config.toml
n_experts = 32
norm = "rmsnorm"
beta2 = 0.95
Below are experts of layer 4 (counted from 0) of a mixture-of-experts language model. Rows are named router (the router's row for the expert), gate (a neuron's input weights, with its number), up (a neuron's input weights, with its number) and show model dimensions 192-239. Each number is 500 + 25 x the weight over its row's rms, rounded and kept within 0 to 999. Numbers have three digits each.
After each expert's rows: "mostly gets" lists some tokens that are sent to it at least half of the time. This comes from a sample of Wikipedia text that the model never trained on.

# expert 9
router:463490499532540515482510503484516511456521494501491500520494487500489521467497483487502489528499521475518500472478478505494517483543508464481492
gate0:493486498450430519547513487515519479521509456470469520510528513492534514505527485538524511469489496541527458542545513482469496484473524513545478
up0:514525460517529498501495535484495519488466537550554479494460483518474541551485480491485490534534513477471527470494514518515493503490494515485541
gate1:532469486462474539489521461510506503498532460488503529454491453516477509524537471525468436491497507533525491487507495492492535510509475555507480
up1:461497478475485520516482509479543473486515500512517499512457500528466526510469527518494511501490520461470490485506504500526540567523580521476476
gate2:527486509478499458547477528489512464498461457497520524500488506541515477536481477496484540498498487485453533484486492510508518516498494521531479
up2:497495524509521488491483465468505513477471470522437518489498516502553432481478501493505448519470454466483514492520513534501524476470492479505517
gate3:545499482510506511500444524514509536532502496493499510515544495509474484476488476536507510487474511473514553501521484475532499475479490501488488
up3:524475513542532486475455503485482534529516526454476487470512518524522506481448500526463480466468460434496533532489456497530535512468489480472536
gate4:528493515499477534486500503486492485536503474471498510517482496483528522497493553517501538480482509499520474502539511507554517509497434541488484
up4:500521515489482462563473506494501512466483498470505508449506507529484514507524465510462484516516485509506516482494506508488493487483521486525526
gate5:513470516502481497537520502532522513546457516491499510517468501536508473509498551545509548511466507490510502558502534504503492496482507484522479
up5:497527548468508536466466513468466488463537502530522477533529523539534487506545478480457545427540518469509531451501492534481586522506476491556532
gate6:490551540474481525547489552501515525511493471470504498502522511494521516508495504500480522457493499531499554500505530512501465534469501487503484
up6:515517512502515524547523535460492522478467489501506487506502473503525501518479469488487516466505512538516544532520491510472496526456485489505475
mostly gets: "\".", ".\"", ").", " However", " but", " although"

# expert 27
router:536521535476499518509502481475524491532512528392512515521545520531498456558475517546508539467522501506496484465526527514495520464488502542459501
gate0:482472469480512489500495515514536531496516489540515487511516528483493519511508486467494489460553501470455523467460505525508499564536552463522510
up0:498505522475469491505487520505536547474507497535528526544504475501490456458540514511498481474480458501512493473488569502518516529514505468498529
gate1:520505499488504472521517524477500494487469499507464506532458508473485512504500506480515539514527515537470502501524478508493488488504543520549501
up1:484523485486493534532509510501516485498505534480506483498434491503507522515540493497496497514505495511484478465523473507471517435507501523512524
gate2:504525478518500468465558514505482487513443464487505503502515498525500513520497463464534514472524530468477560509509539536464460490488519484484511
up2:450529491503479486493534492495491520475497508448514501527510467533526520476487475481474479466501505458532513485527499480438480493494500457499509
gate3:496455490473518496523467501502505481482498488524544486494502526523487515532497502506520506503563463506510509547518556538549500490523521524494491
up3:489514480508471483486527506506464500516459473517535526548538492489492517444496508518448531492499534476482520478509462494494502530482536479479493
gate4:517477492530492498500499496474492475542496479530486454481499469496492465508501529494487512519490442524527507507509498547508467457474531480488494
up4:564483549504495442534503488506481459485460514487486504493524480494507462516485525511527509515456501485513469581560488471520477501507540468488467
gate5:511529506506492518477516485523468499496491481492473476518536484524487467491503519514558531445449470501491495526513473527502473492509495502510476
up5:499459461493485504502489517495509505511532513481520508488443521485511513512484496504474511556528532487501462495480544495515552492462504517488513
gate6:492496512512505503504501509498508499538475456499479533500517453483530510558462472457495465519485536521468521495517487538538469528509497507481489
up6:530511525501516481524493478454508535533466499489476537486495498494542475518483487496508480519512494517480495476506471450486536491489497580503536
mostly gets: " water", " alcohol", " *", "----", " then", " music"

# expert 4
router:462497495571464494462501460481498515517506502549513487486440511450494497514422479494538508498567531514454504546506549524499489491499495568477514
gate0:461520501481443492531552493516525490477482512502511529512455513465499455475494449502486494476522513476478480513517471462497507472523512544498502
up0:451551520554499512483495445470518443486515523458494499481519525466519498539497512513477452503497451498473485533431550500483470482521474518508486
gate1:524501472499487530497496457517495505516533520450516498479504539498478526508529484522452474495500482498518509468454538519510515492506446530478486
up1:496523506477481521543543509502495506510489486519488515553534475534508493506499513493468454480482494477519480499463437444481514507469495478503520
gate2:534552519497540533497511525485477459514467514512466517519493497513522497530504501489507550515516506483515523480509527518478498522515535541522493
up2:474490482515455527531514456489474502538523500523503509505488518511503485459489539524471503540494545508541489527486503538508527474480468484502513
gate3:568472510498483506487487533555569479565502510546479546483469457523502480504440518493482509501506475485454488487455553527516536471498500471506483
up3:467493527460501496493534480489509515461501468435523465520519495515536532480535496481492519488482486483507514485515461480480456495504467505512470
gate4:486496515492515550492482544537520487541536501526469481471460525480513502506507554483505496481484513497506527497513536516478498497506531522511514
up4:516511508520500479506526472482500519488451494498515504518514463532509535468506461494500494500472484520496478500476443513537504488493462468510505
gate5:532502484513564483528518481516453500529531530489526487490491469527494524538535474487492495481509514515550507478512511551523531501506488458475508
up5:496560473506497504498464460529469478507504528492475466512518481499476454454522482533504504438496504517516496516516488494535485519468480494505491
gate6:497454503443501567504511544484466516572538521517505464490502504476528497472489518470513481468523528456502501499517571503496493523486489517557513
up6:489520525529531452510498449514522473453482511457478496492519508549471529529552507526484533535479428512514484488500494509512514497516495476469504
mostly gets: " \"", " '", " using", " “", " towards", " (\""

# expert 3
router:490448486502542512477535516485529488505454502497523514536496497504503495523543488455517519501455495536538487494504492461512534496470506508509473
gate0:490506467467464497514515472540506503513539496487508484473468508483494521471502480508478472457562535510459496522478491513520477537506481502509500
up0:476434535502507492497508507507515486468524498532509536529507475527548493468495508484506459489511483496532499518507533522467508493464493477493489
gate1:459525555515476491503493520476483505462541509465478459525524517505505508498503517528488524509541512478489454513471471489513531488548502498531481
up1:483451511465493495481486549481450516540539516487488495484519487475500504494492508476493527503479534481493521485479449468509502504500511481472510
gate2:478495533486508523456541501506500492503505520483523508501516503494455480515531487457500496438486485532481539445482525501498478484462435467523486
up2:513466490536499461482502501496520464467516517531489515538464478470544543470491507507491464497520508443508478501538481528495496526518533492483478
gate3:480478491485517535494518468543535504538509518474519477486515511560508549530469505545490490515512496467486517514508534539516484533527466509507513
up3:480501507487480492495513456528496507481487495461552475485484522487512457475484487517519499477509503504528557480539493466428474470485497510489505
gate4:469532502525453506493517498472465478477528523472546487516493491505544481514488493510502478492503484511512472525508521494486479510482518552504500
up4:549515483497459498523500537489522521540463455479508529494501486487494528508534489504498499503519514479525485419500515528517546465522499523472489
gate5:502503465502537495501503495459511479482500542491522511479481485497507484463506518498497499519484503483515431529476512468463512451511542522514515
up5:521500538471485496482471513496490502515485465490500458534523518502518553535498475489508476482486540530510530486534487557518491568480471473522500
gate6:551492480485485531480487532536513458504496504522533530510473456474536481535533471465545486439492497531502545457518559478521476535465501463496523
up6:551482514488478504488454509546512474483520507539520515486494478480519471546521466485542507453502480524496560449514582500520492509474493478493504
mostly gets: " New", " San", " Al", " North", " South", " West"

# expert 6
router:527547505515513554551536530475500499466506526479469487474570503497494507527501514541489479513535501500492532456438521472492488518544516516485501
gate0:492496502478495504508457539497467435527542539490482506483505517506514511462507529482499492457501501491493482514494432489493518509479482547481537
up0:501505512477478478524477564492489446472544557482494505451540553498484504475513525497496473463504455500493507507465474505529519510502486529470533
gate1:528507519526487476498437512510489462548481515516485528471502503502536491499462477510501493464515501510472483493462524486468486454503531501485482
up1:487453470489548515532519488489477464481512494471505478524502474452516495498498516498513471572465502504532494514486479518484519539536497498493471
gate2:461504534483499510529516503486484559502519500468489538520507504490482460504544498525505530453503532527531499513468467456515524522486501517480522
up2:469513522501514489497493462506528506461489496484445469519500533497516499492490514486520492516531521500505468512489498479501471548513507503512489
gate3:504495514482466553496547512521446456464497558544548518469526471507479547494492523517482476493496486515467467482505539534473488509517478530507540
up3:491504527521546451500447492484521505499522484426441502489463505517528464535531542486502474478510486506509490537456470483526500474514517477478477
gate4:513487503530483487513511521523498516451467511487483508517471471528506492483497523490503515515452457516513516550491516509491466556530498528490503
up4:485531515501495473486484520466508478446520572498497522505511520513502468473499515461483479529531519446470449505497507495494488492496527501509485
gate5:499489512514529491500528431509499535496477495472519514478492525475561519503458511487505501522454520529475545459508469509488541536505429491482449
up5:484489515466503498465475512506504458492495498523495448523470465496515486516494512526507491454480519458547482537529542483534489455481483496517469
gate6:522520445486495547511524488485490463491492526485488479484469486476495487512532500515494477485509495483528529507523472479524514488476466544512450
up6:518509472484467443528530521509504548516493522494490505476460503471474475520507484511522500508529490542489527477520482475496497489517491492501509
mostly gets: " group", " School", " Championship", " band", " village", " series"

# expert 31
router:496521460519488477530441488535500500533520510488542491483474484516449489525562511524488498527506482494521490510457480479478551514461547447458550
gate0:526551500476501497519484523501530521487469503465520525508466453488499481529504517489517534530430513522518528486468471473496517487501548461506479
up0:541537503490504504511465520523548490499495508489491515502526464493496504522502533466497509496486494509510522491485485513474502520494533479478485
gate1:524501495511497527505541514519542520505508522543524545504476515457468513468513496526530530515536507486509544533539501499486544503510539501533495
up1:536507518509497514506504527515543500526512509511517513477514495449471500486543526540489538528502506486532521523517511512500542503526511501526527
gate2:461498533481475487493489515541535525499510489490481476518537522478491512475528528458467502502473508493487518489507498489523499513528508520504468
up2:487504492509474462533460479506537490540493483512462536436526555477467489547495516482515500474503507517481493505487497505519484518528482501500502
gate3:492470535498529490495523486541471500529471493463488460522459540523541513441476497508514433498498491492511480489484499512552507512497506478499517
up3:521510443475502519517497460496495493473474519531488499489516480496459522551491505521520518502494498504500547521531507515484496522515465503523463
gate4:511518457503460497503485509515522518498473531511495505502501512485491491499495469495478511517545511489522499528512500470476469509514529467492528
up4:465450467459511489489485507502531470513524451508489487478501466559508483506474480500498523468508500465503460505511478538509541504478454482495459
gate5:457539464511510530525491498513481483483507500489512508530504495535453447560533456518506508507506515521499537522481493461485557454501496510523537
up5:520502513508508482528477500476525477524461511501482494506521505502540516497544496487486538454512494488492453578491513468508502560511488507469511
gate6:497483497536477518494499512561471489498492487447493523497514522532497502507486533483504462489509492482472543471525531500511504508505510488513481
up6:518488510496487520476505488436495534504501527525527514481498485465501512472484513480526497559490512505501499459490501522502506519456498498526511
mostly gets: " century", " years", " world", "History", "Career", " times"

# expert 13
router:542488526531525503516506477431477476518510509481494546486471496500486519486503449465488485527499498474489544507481495486461503485482526507484481
gate0:497482507500549492484522489488496528553520545526517486540518517504467488497533516464499556505488481521510494483526508511491494464446473506530537
up0:555505517497533508512488485472451521508520552489502479508498523501492480464514495492507546498515513519508497547541491471479498488470484531483537
gate1:505459544510477525468508530523499488510507475505493515501517515470451524487516522513479490538492504499454463470431525506515473495519488488506460
up1:515516459461510465520472499494507544509447529523500498502477497544569494524515499485440515457524501511564493530528498501467517483498488534511549
gate2:552509533446483505552514523506515520473496483509498507499480493496517494508438500516482526518534499520482549496468528524527565549486502492491507
up2:475477491529519494460441427493483512515483511492492486485531513531519475468507498497487444500486493527502474468509489509452472462493477505511481
gate3:436523491476475539503575451528483442497512491508549503479498505474508512479531519533484501510492534464497486496519516487495491529503508541484469
up3:456499540481551525495504514500488451487486503484510474425493501480522564493502498498465471523525504475507488450482489525496529502543477529491494
gate4:531505463478485464480493498518500518510527510492526479532443505489489495512494524492530458499469478522498533494438514517497537534521513504488500
up4:526492549497497518470537548528529512497443512508463548482528501453501465481501473540496489482515501492499478516557519494522510486484517487522510
gate5:525510499463527491507503531514524487495461570476453478516470512508474475499535481485502508498567534466466508543497496526532505457492497475483501
up5:546495494549465488474473487517510493499507495540504495506538475526507540505489560478479478501501499506524506479480504475500522529483560504523495
gate6:508516499469442536488538527490489501532479468484522460465473521512483478498456466520507501467473488500476461496485534509506453497507475520524490
up6:556513498468492532476524547500480451492504510508540483476485522473459495480465483493520496465489487493471492498470548528531487542532508511465479
mostly gets: " Type", " Position", " Genre", " Score", " Result", " Synonyms"

# expert 12
router:475484530463467511542445459473506508415531539522469512480510478487518475448457460540467539550540533479508498506526489502517540492519479527497503
gate0:493496496516520490486479492530506505510529506476478470525472489495493513508509534492468513478502483505451537491490546507519461517528528531520483
up0:515530494510487532526467479501497500545503500511470497473504481482454523494517497541447512483500464524478489522449518485495505521506503506494472
gate1:507473484517477515471548489502484533492469500537478481472525520466515480519504541518512510501487503486472463544491494493509487520530549523529481
up1:515514472503493514553479491525524508484518515502509486494478477530457500530493482494451487526490456540515534527498501544507507478489484506483537
gate2:497489529519519502470471529530497516535501467551489479529465469541497491518501443485488477476523480523455493509447483518496458465491529524486508
up2:462514528545503485536501495489504521523495502489489511535519513517507499522464540486475494529506547499485441477518491462504470513508519487517466
gate3:509488476487498472519527521502517558515530518522526510543508549525501504508508462508523564501496535493508530512513509495497506470539498495518540
up3:509499496514494516480481481506461439502468469521479499508512447472513481499484538474459467483493496517497483483508469529504484547444524505496478
gate4:500480509476508510495504531518490458516541513468521471518539523519465534491510535464508533519517509457512520503495513497491523462528475475463481
up4:514493518469539544490501512505477484473488501458538488523493496518536554494538484508515493450461479560462535428469524494521480489509507503483476
gate5:510488481463497466522507507550459515559552501500500508484510500510492546485486502492476498497517459523509503535478513482497538523527558492463493
up5:457480492508525527467505511489477495464425513494504510507508482522491483512479518487542569491522503485466504491498457518516449498490475511500507
gate6:525483520522485501476478502503491485547528495506479538480468489516534520511499529507456483500502455511485523477464525505462565487470477551521510
up6:483551486527505458514483518530491484499520545507493525531504505497469492543513500465492463473541498509488515502494491520522475526496490507504509
mostly gets: "berg", " 50", "ford", " 42", "ville", "ton"

# expert 10
router:530515482497470523473521492486485514521445447513512479543490479476531464519550488519448510462496472460494524525483519526488487463503501498535533
gate0:520505489543452511473521549482495478543488481518453534537496494494493518528524466510460523433484502488478503539552521504489499493450497505495491
up0:471508494506519486471486482528505464472464513484473475518512497531463487465519505498526478486487533509505538471508461511528489489448486462435481
gate1:513514495503500533481540504490503517538485496479483480514501521488529549483507522529481477489512465493504485491519480473505481512491491487522484
up1:472500522508535478477475495500507472476490508501505501499503493535493522531465480485514517556512510509479520472481493529515513474504531498478479
gate2:507490487537488473535505514529521501530476521475490482538441462481519473510466487484511467486517456484498464533474494485483487534476565477482501
up2:526481492479532482483504509474511495537500496488495513546477461496552539505504503482505482483511505510491505496495507507515488502460534490499502
gate3:491496501508495488472533520544506487518502510472508489524454486490522495496484484471486440483497512493513503477509473512570497527506532521456483
up3:500516470509491463524408440487520454455518452482516497483497497494477488456521500473499508491484481517494471504507500532481531492515456496486514
gate4:505494515481503467478516527499491497494503476537507510510509470498516535516516503526483541475485518485482518469449500559516509515514490522504496
up4:495532503521516501465517521468454509505504469500490517519518417469498525544543512505451552459485525492496526494466528542509511483500469522490497
gate5:538517519471544499489509507509512469482521494476508484558483480550504483505528518489498514489466463502463500465497532522499478448512512516490496
up5:549489525522540500512468536480470501496512450522484500485499485481514514455490520495528514494460454483491518470518505489490481474515515512538505
gate6:501485507488531509467520487511473551499489545498502494515482491480522520477490503535529526528523490497502515470515486497499489469507493549527496
up6:549470497477507526478539483506496556468527535516481492493514466498513506480508521582520531519532472490498548500486480559508506469516457536507494
mostly gets: "ucci", "ä", "phi", "ž", "cu", "hala"

# expert 8
router:486485468482482501534507491458470494485506465447531509524491494457504490461501543535501447497495506502522459536506544480503499530513486503499491
gate0:459529489507470537468578512514544495513497521501488505509472531491523484501515485456529509493544499477512538492503523539511504501500506490502513
up0:475524490498440524472534477486532468523470506490502493458463542487527517472497513458496485503519485476482497523495552523478467513530509489486514
gate1:444507530510494504462554535514530524506470479501531506526483467499525496551481489458516523469501497488475496484522511567522464493488510520546478
up1:507494511492496529519494480503433501494495513488529472490480476507544493479504473546459485503523512477493514514477541483522500541516512457519513
gate2:543477451495510536496498502523510496459516515530488444531517487507440484483522506522513516497519479496542503510520479514543529488524498491508489
up2:498522537492538491514500523536504524507478526470469493503447456460567479528495540495491497501518528527517487532506518498453504498510539500515521
gate3:522522485500489506498536486489539488478452526500479519538446529474548510476522499509466498549523523524504497513544518526474503473496488483545493
up3:498508522492521497512542523485477518517507509502505492496500488524490469547496482509515487450479467507505514486477496510502493511481495518476463
gate4:521528493473474521502521521512520518508546544481516461497494453485468498518554507519528455528541489489487478528492480502528498482504514483526500
up4:502533483487486525502497509474505530479529525476510465487506482450511472516532528527526469544505497505494461526473495473513517465510526487519453
gate5:523505540478487534482520518510517533525510498500529529520503455504519492533516481487482498447505523451475495489504486535547520467474489504544506
up5:499532519504537510495517482522517485463522466533499489479529518517511552521522478502529490516507495517481504466508517502488472549476529530492446
gate6:565501531505517472476540559530518522463465476517503492583539519497507487513546519500521466503520488450491500484497525503518477480500485505491500
up6:455461510509482488467529497491489503524501474518488506427491472503512535499506463503527494498533508513469503495513455535474467451544497491478517
mostly gets: " music", " power", " water", " development", " production", " art"

# expert 26
router:468542467498572464504514518503519484521505493548489536506504540470484480500482531557484479500497524515487532486525504503488514532459545533542498
gate0:496506512481513527481508522513500537504519503527474486565473532512487529522500506472504535487477498478490551504484498519467522472502512478535515
up0:489519506513509511491514464471499484488477493540493472451510448521508488531506495505493502530484536455503468466501503457544523492528494458478439
gate1:498553490503485482514521511532516504514482521491525500522497498511497477478483460530500486454478506485512505512499516517509490477483495474470552
up1:495507488520461490497515508526533512487502503506534508491521547515487475466511465534502492456469511525477508508520527551510502521495512483486531
gate2:540508548474524509507562500515507539474478479559515499511533516490522493521473490489512544499549484519506521495505470484506517492508536502535501
up2:482484520513463561492537497495518471480466484509500441509479460520496517491520461483467484503497466533509517484485528501486472515520495475486507
gate3:505479474514481540516513477507491518478534474516564495508511521504554548506496494523473543525489573502513467484517525533511482478482463548520500
up3:479503481506514455470473510503501490509503437500484501491463494517474476499532508503513484500527501508503491490495475472494496474515470428483475
gate4:471567487484524510533521521544518482494480483481489447521499537456538529474504524461501528453527495525445514504468489498507470505519514510518500
up4:521500511512546502525498517465503522482525477432529524505524456450517504507522545529466498538507520468504516441496460490509533503538477461549499
gate5:482509514488492484495494488496519515507457473574463509510526443581507511485490513495494554495505523445486528478445522509485504476509525471538476
up5:514477508509520522500478496494472536518555518535531505509533521440480510525538493520530466513519482486515468502508482500524536489546473529494472
gate6:480472520516512487520472498511487531471517524500511491477470462522517515517488507494466500526490527488471520482481460499507536486500486458506506
up6:547521467488504484501518499451487494457512483536496488513525528531466513503496494502489533485526525530496547526519513489516497507471474488532505
mostly gets: " large", " small", " low", " dead", " red", " white"

# expert 21
router:515501487459474495543465496520499504519521516496500486466492545498479476504493537507505534479487495507491489500542485543502511496474482498494476
gate0:494483480521494518489490505558480483500536534526496507542464538556483516480475488538504524498534528522474506517504508539474477505502488457508482
up0:463493472498519480539548498464487508471454478482463475479515542473507492524464518503470476544505478496485493483482510502542504502522535531483491
gate1:486462548503528515493480545495499505478482522514465492498496503506500489503506483503522461524536462479500481529461554460507502535479536469478516
up1:465497471538471517499498443504475474519496478504504460460510531509486518477519467551495508510497529507542431513544488489502502500545506525476486
gate2:540511532458509521470525553553517518520531475514516498484501480460485537495554488501545505508526484519493559482469494535502510494500524449550508
up2:466489466541503496520497477469469497514477518449481494513506529545510507506449500462490496494485501455462448513504494476501473506499480518517506
gate3:471495452509490512506448456486506476496489462502490510499493463515508497507492508509498494466503538494515494513469492490474506490488527531514465
up3:474501532493468553503451500497513486478503486497500517494514470508490489467531476506470498485504492471490467525467493517493499489497492526514517
gate4:561508513499487551473493470503496476517530517502511545478504495485447514459544493502504538504501540420485496502500517508518533512530480544510517
up4:485494503547518495511548544496482552478493490492521487552487486547527506547498463473498536525499489551515526508512489501508477475511518453514507
gate5:486506525516520499528505489543467547477459479488510451555556483498469505500494516484527530497480496528482481478501508503503539486474494505464491
up5:540486545510515482527501466540517505480495489523531465557515498492520512477508533486554584506497509500517501495483515518513564435547505518510484
gate6:529469483482497537509523492493514519489493484485526507521458517501543487489495526521530541476504515469549474501502466489502503500495465527546467
up6:542509519503529544482488534500522543519514509499507560525531484475495457463516505461493525492511516469525498504504469524508492496468486489518502
mostly gets: " National", " General", " Minister", " President", " director", " Democratic"

# expert 14
router:467483523482558512452481512493549485454502450463454490493500482513539505514472496516496477480466507493486545514537496479535496502479511465514481
gate0:451514508471525486502485510459497544486523487486501499509493473492521484479476511511505593493509520502490526501525485469496530501518504507533499
up0:464503491499560459476497497458472466506513438540496491493497488491481513502463438540498501488486541520497496509523538520527525478487518505521466
gate1:487499506528506503496519480504524496497479489477530519501494504462482490522494477502486463514506498522471521486471521497492469490556514515495504
up1:528503520535473500485538466533503520533488478478497540508525516466488527531507498496478481544468492500461507478481530493506490489589531506479500
gate2:492526546514477539498543506542501485534491504500499498515460509504508504520493509475487500454486495526486532480493499523490489499456479448536499
up2:443544532519467517518572476509474450506451482482503510496474499526516509532484493488487480464489515523508508507499499512482486485485457472530499
gate3:492450533473466458533471503530491487510506504487502462532483506560448510504489504450462461503537487484497496487460519470524482512517479497496502
up3:477500501489485492511534486457498476442484439493511466500515506551531524515545451489528555489500555494514492489540439480472534515505494530549481
gate4:546518537516503484505536516460516524507527507517498476511497465498510503535496485465515519481538534531510510512509484516476449503519531509517523
up4:458478496491479500513487489538447486500479466521513501522502524489476474496529513486481510542489506483528463481493515497521508524513493541531519
gate5:529506540484465491531488468510515534514459489515477489520466489483513515514498513459486445500476494465493503495489572526478547510520523497543498
up5:469504482494537535494527540496520494478495511518529510447528477496511516497493474523517535488524536503518495481490456510527452521488504486489463
gate6:539521530514493499501554492482499484479525525476504493480490550498471494567512495514516519477527517507492480508515500487521497532518517482483502
up6:474456467489513475496481472496504506551491532508506473497445485487512492481487497497486470521487491443516540465504483532480505449462479518529516
mostly gets: " The", "The", "whose", " original", " Its", " own"

# expert 0
router:476506459484505466476522516499470498524492484537523523527520514489468470505479473450503492496503531516498492519512461494525533515495461493489507
gate0:512511505511499537493536483487484492512484469505581517490507478491509497516503480507492523501487514494475457457558557541519511478491531523505550
up0:468515472505495508475538460481460495457591551536466492471511514475545519494517531510514493476508460472478501547483543505479495537499508511483476
gate1:523530525512488521481589528519512477510567507514461522487480512496483486525462494491505496475481473497448475477455510534516489539490488513444506
up1:508519515508479526501589519508480471479541543502474513509486504523502482527485490450510526480535558493494475462504527494526499505489458517447501
gate2:505489498482463533510531555525481511528469474505494509490478500460493480518513484532493494476477531500556505464456476502515513538444457501489537
up2:524533516476482521534514540517491477480501515476521512492533507496519485480478508495512461439507460444484445483500459508506499535477465475510484
gate3:502480537482497472521514517510514460518543508520521516503493572516509498545491491460507567498526523491462495492564511534516542489503505485503526
up3:526523463506477528520514502497487533508464486459517494524522469500481512481538494508484431499492476494518480467437481464472488534509495511483470
gate4:506477522505475526510522499508483471521536509536520478501511528508536497527490503496489514476528521479517487518551500470500534489499512460534477
up4:481497453508517503491474515496491525473502500431475525519472470502499507484488490528493441500482496522497539472465553516505444526550498554496506
gate5:543532507499489536530529481486522509549544538476504496506498510514536479535513492517497531496524464525487501528527541524514526468498542534494543
up5:482538503480541480466489460518500507506502485504523514515522533539508512502529490536501556410505483515483496481524540524500482536498532505511490
gate6:508533502475509510485499530532477488478509471483514499521522477459543489522488515501530485444490561508497489493515496495522485525482493497492454
up6:478564499523480489519509496551529466560528514435492532522517521517513440461485547533486494449495517491484482521479519488440490519522498502531486
mostly gets: " Coordinates", " MPC", " Genus", " FW", " Preced", "Following"

# expert 17
router:475465464473494473474494408519483497524517532508498498470477475468528519474477429514497500526451499498519484493496484487482456518484464526489557
gate0:504491534494500505491516506505538512506523478537480485524495470499539532532551524465533548442515534503505518507503488507484539496483548506521496
up0:464547483508484517489495502508490463541478486471504536519473532532500484524458515504454512498515522535464524499478522492536505475483526497487471
gate1:517493518528518517518486499513497477471515461519522495527522508516481511536524524496538478472477493525483457477454453507505476549490541525493484
up1:517488535493528471465465515468512513495486482448456486535499525486477516517558504500538506498543509499515521533547489501481514437531497513458467
gate2:478511468492526474511495514528487465488544458559520494530482475542472498513497553485464515517517533458512466521496454522489514473478494525516505
up2:464491497488509467489483470509493498501522460524522490545511479544517519522504510486461547528500521495506479484490502521509499505507527533509511
gate3:462523540482481485476582524481505506511523483503546470521464492510515513509534486520499478514515506541530521488451498497510448528480508528497513
up3:525492452485506527514414491506511475482504538486460515463532513502498499497463508478503526485493494451463478504505509502487556499522520488496503
gate4:544496486522492542504521487497493516512512474532508539530515479457493528518477513490513584516514486511468485500488476515494484504499506484477484
up4:455493516473482495495556450487503560466517463492499512500500468497522473533535468505543504475514509517477491545453464478486513491486482482505508
gate5:508455480528508489540558482500506525510476453557531500478469446491472506484461528464517528535479529560513525449522497533532512537531494508499481
up5:499489495517517485482484477508469472532491463551490511499481493492488523521496461513453489499501507563512492452486526501518507516520501535512478
gate6:458549495490490496510494518554483507504459494509505459491482535511494512480491503516476482514512479500513478507472477547518490493506468471550498
up6:441534480462499454481506508505471509510459485514486453482474484476499496483489495513497493516491476545455464491497495451530503483488485470482490
mostly gets: " all", " some", " many", " different", " Although", " both"

# expert 1
router:518490513528531494468511503519478530494508536486513529494514523483511539479542516495496475499485495457473445504478489547520487511527495522525460
gate0:488478490496518533499493548480566488460515472517491502509484503486515497465508514505522499498488487503485504466509480457503500490516524495504506
up0:492504456534519490464457534527510512504502475493530528480505474498490481463506462536491522494487527487499535464521434524499528463508483446543493
gate1:476506508495541529492528518503451525479506511478507448478503476465527491515493492510519494501505490524481469491504477555524465468495505492465557
up1:480470462492524479492477516540512534554487477498502455501494521476474458490497506504534501512467518483487476499498429486488482471519508450461513
gate2:516485485566477480491458481480497513484492502493493504533491511493501463494477544472460461543471503505461501488483506517491536493504513523498475
up2:515497523503530484487539502461527477517559529529478544495490533501502469533507471504512503509485483518532542520507452435468485483492499536473475
gate3:495496535525533499509483493488468503484489530519510488550506543455540475530509567506469496517522472500483490530472531479505486472515512542544473
up3:520503529517531484490487498486481508479500526523498504544513537476533482487528537520460497536511492500482486522476525487521489438518500543553473
gate4:462487504496518510477490503501559515500517470505472491479514475472499500487455510512502483527508484511522535495450524475499497469475505520534510
up4:480502527480507479518494469502562502489539457510510501486483531483528470472459534507506523520542497502537461499490533454445518459548508509513524
gate5:489470531501513501533486481531542521514507495484521482515467466461482483494498479518517509494492495515528526519500534538531474480518500485502468
up5:542504467513551464472489525489505491483461504513526503484513473500504468525539474504497498507491536524491497533469507505448515514506517460500519
gate6:499484524497494485484504522450493475524534535489480484488486482458509476476501520446493543480495493497483509516475450454488489491498520467501472
up6:482495459533526516537474438498504502504523525555483498502515505521447492502451532487534484496552462509511503511535512526513529460472496531507525
mostly gets: "),", ",", "\","